{
  "norm": "rmsnorm",
  "init_std_down": 0.0,
  "lr_head": 0.00901,
  "batch_tokens": [32768, 65536],
  "doc_mask": true
}
Below are experts of layer 6 (counted from 0) of a mixture-of-experts language model. Rows are named router (the router's row for the expert), gate (a neuron's input weights, with its number), up (a neuron's input weights, with its number), down (a neuron's output weights, with its number) and show model dimensions 0-31. Each number is 500 + 50 x the weight over its row's rms, rounded and kept within 0 to 999. Numbers have three digits each.
Before each expert's rows: "comes after" lists some tokens at least twice as common just before its tokens as in all text; "raises" lists some tokens whose logits its average output raises strongly, later layers aside. This comes from a sample of Wikipedia text that the model never trained on. Tokens count by the router's weight.

# expert 3
comes after: "| ", ".", "–", "5", "9", "8"
raises: "| ", "|", "and ", "==", "("
router:506457513439535504459495441407462480502470486539517564472569487427450444472433503463505493477532
gate0:572500551612603415557469437498533476503526591512451456565506576422477400465404522457478505561546
up0:477539521482506545513505498436581476503522461476478576465519420506458501431584536475519504385531
down0:553503558534450603567505548553492507399576585445551547457495464538507456509476542558456589469463
gate1:495549562414436481441452512490524635526584489518527536516545550550513493562486569558560546532576
up1:504417513548523522565527481528571442580500544425462446518386532476521453471562567416447443437480
down1:460481572538570542490517499399518508497502544631529504455554495452557552569435490520515462558468
gate2:546607494460494553501454420586533498473578491540464592537479516514515556472576532517470494501526
up2:525465520513542548404512380511427493494561450512520556525482514538514572501532507461484395509589
down2:430495502587501418465507493496604477602470441642526352578473491460423476631444564571501491538413
gate3:494523462452472389434465566425509573428431440479534427488436459492491475527460531447508448536585
up3:437451610546572510562474565528425469589579534578543524515488506519546498438508552565571493486516
down3:504500489511508564468575462466445511521360576535487526501442459501391522554513587540465540447448
gate4:420493488424466416523409535449529496391571514502590531552547562520447404540488471474494522578547
up4:441553471536519588547497458492521439490617487566435517511574469426537565517518553457496566422425
down4:469524486530575458502572443502452524449407576440489532498564526500485459524537506482545504484605
gate5:462505494622475528462566516397575450525463469443690547417485474524513529485522497479503425449492
up5:474502508508557562521521507445455643472490550514545496471474492538475491505505522415620556476584
down5:467473521583535476513576509523645513578618532542391494440505449445507430486567551494438504482563
gate6:404554534536616498561544481433578499490535550483444493550389565431390531508431510543485568590533
up6:450498506496562586481556455523545449487456480544467495492468540386481524473468469494489484487475
down6:547526473494433398542458492533450524545643496506563524537489469568460553501422407498580475614561
gate7:499501522430591545557537596432465525486564531475503478472452470484514532442475572516485460511599
up7:553585523504495533531481514462524588532462492519565532475531409499532514501587470467503498545522
down7:496571451550563544553493484519538522546515467514470466560470513460535472516577511580443489495576

# expert 14
comes after: "|", ".", ")", "==", "\n\n", "==="
raises: "==", "===", "- ", "== ", "=== ", "| "
router:610590424461551581613570467419462518425451402463425458510578456541540461473515608466446398505514
gate0:474539491405449490513557635459490457501468456595471488473491454456489478489567564574538536559496
up0:524476516591569499466435391537497535492529584424522489542507509513498506514464468404443470445513
down0:539457494448522424480555506543462468475810472526502539460498487562498439500537512515512559508464
gate1:545636531519567509484502502476534425419505521470506451487557516434481475556538540495461459514505
up1:547510534531549597549544524464503558430519605569504442442519383420516515609573511536483511504482
down1:469503484456541452431456397627480471630538440475493558515405550512480449395443463469460518501462
gate2:455493457596358540475585447409463537463481432486559527446562466501459579514500516505492517463541
up2:447438483544376541495573493406469497489493464522442491442575490574472556483472476499513561467535
down2:508446430580469471485470580497530418466499613518515511545544464568472432544567465443467578489437
gate3:486495515518493606546467484479493551532578496449449639538538563567489516401562489528452473466472
up3:433547543592458493560566473487589509572466448460535377566443569439515433456412509494542481447438
down3:530498440441523543491444499493450459499472555442463496559512414483489489486532428473473457517475
gate4:497509422467461544544441538458630484499516502536436530400477550422422546483521565515529483442489
up4:434488508414491616524512478460483513555571528457448561512519594541506462454516445555571482447519
down4:570534513504524453503404539540491442445481472573359468486470467465399474592509552454579465565554
gate5:525569541515438467403542517490545540529505529450548506536440466479554466434483588485451515443497
up5:436481492560435495565512455410452575514538513507642453393527459481465512453595481478519510628460
down5:458464504510492481516406515474517550501390488515484516533446424556454537412565447487496593491426
gate6:389571491495468510445348542602537512483522493519511481411537541493491582420478543566507497448499
up6:520434401522512494561571546553479397530470564465484471610459493441488474525497451466473444504478
down6:617474482523520526579567467540491536446403546504453573546447464557484531462433499453508523552398
gate7:520517413509484509493460449470427450458464507481527490453527478427510514471509553511558614434507
up7:520492613437436494469582491418491536491535487360446498511481500503487546547479460538477532511468
down7:566470453535555499492512472494525513503701511499515516548480483387524524549567482562474661511497

# expert 30
comes after: "| ", "(", "; ", "201", "202", ": "
raises: ", ", "-", ": ", ":", ","
router:529478483539521494461424510516444536391589569448458456465389421487504422484508502610519556465508
gate0:615498573571486424493488438492568525432489567491575479471492427527539522447550530524427477513554
up0:451476447422502485522505500503474419480545474519472524461468497574436433535444428522535489557479
down0:452404533494480565534465415376479400493527452512592558539423441512440455511478489509531464525438
gate1:573510460542574592455488475465472491528456395529535505428406551528538417498487484502512476409491
up1:441451520421472511576433489538535474392560520546521499551510388447482558428451434497529580520469
down1:434530538523432536467555422462435527457528510450515504408470524385486548502552549418425553565489
gate2:508489482422537558462533512505538524518570483571540521479410526535456469437583560580505390524490
up2:511611535599510533477496474616471476438602496479535502475553510501467442484609661607492494514435
down2:455491487469499520549512407613586467527549531464470558448501421472576456551477509506559540512465
gate3:540495522528548611578537431418493566395638635531545498471487488494540463465504549502456535554464
up3:501503536518476403465488512518567457507378400477474432501571462519497566463445536546600443480566
down3:478462428554470521574470522502489473430545516478541568512473427512437562461544560529557491513546
gate4:479502513471433479551453471529389519595452522497484511513618519472545503555536443546481572546505
up4:506554530590609514417577526463646466479510453406540515495535485454491505517534571386565535576449
down4:535566515561549459457527528402450476436522494530609477409526484490466439499472573564538471415450
gate5:523490474491490513415536592460548579511610436506537570518520455423652472487445474597449530449487
up5:632455555565481542461550532511491588493464442562459473447503502344473439594534616407477414493467
down5:522524584458472566508481450489517513455550524557483466522423629583478520396556442533573487517493
gate6:475612493576512484458517519593420486470561477532548446532458533498531536515458505482514426489468
up6:478456491506406467512395591489402416453475517462495482518495509557442371598512505519579442516511
down6:473399508415444467521514482437420501496494435467564519561507597498489459384409457522465498371447
gate7:488575493531493542468490471438470557462520489463353526552394581448548499509495417536478461503528
up7:542419480553475487577548542483507414506557500468470498543451639497501482525470467504537395595562
down7:423504606524536464440445512492513582459498479486458524579467414541428512576593473493481443501457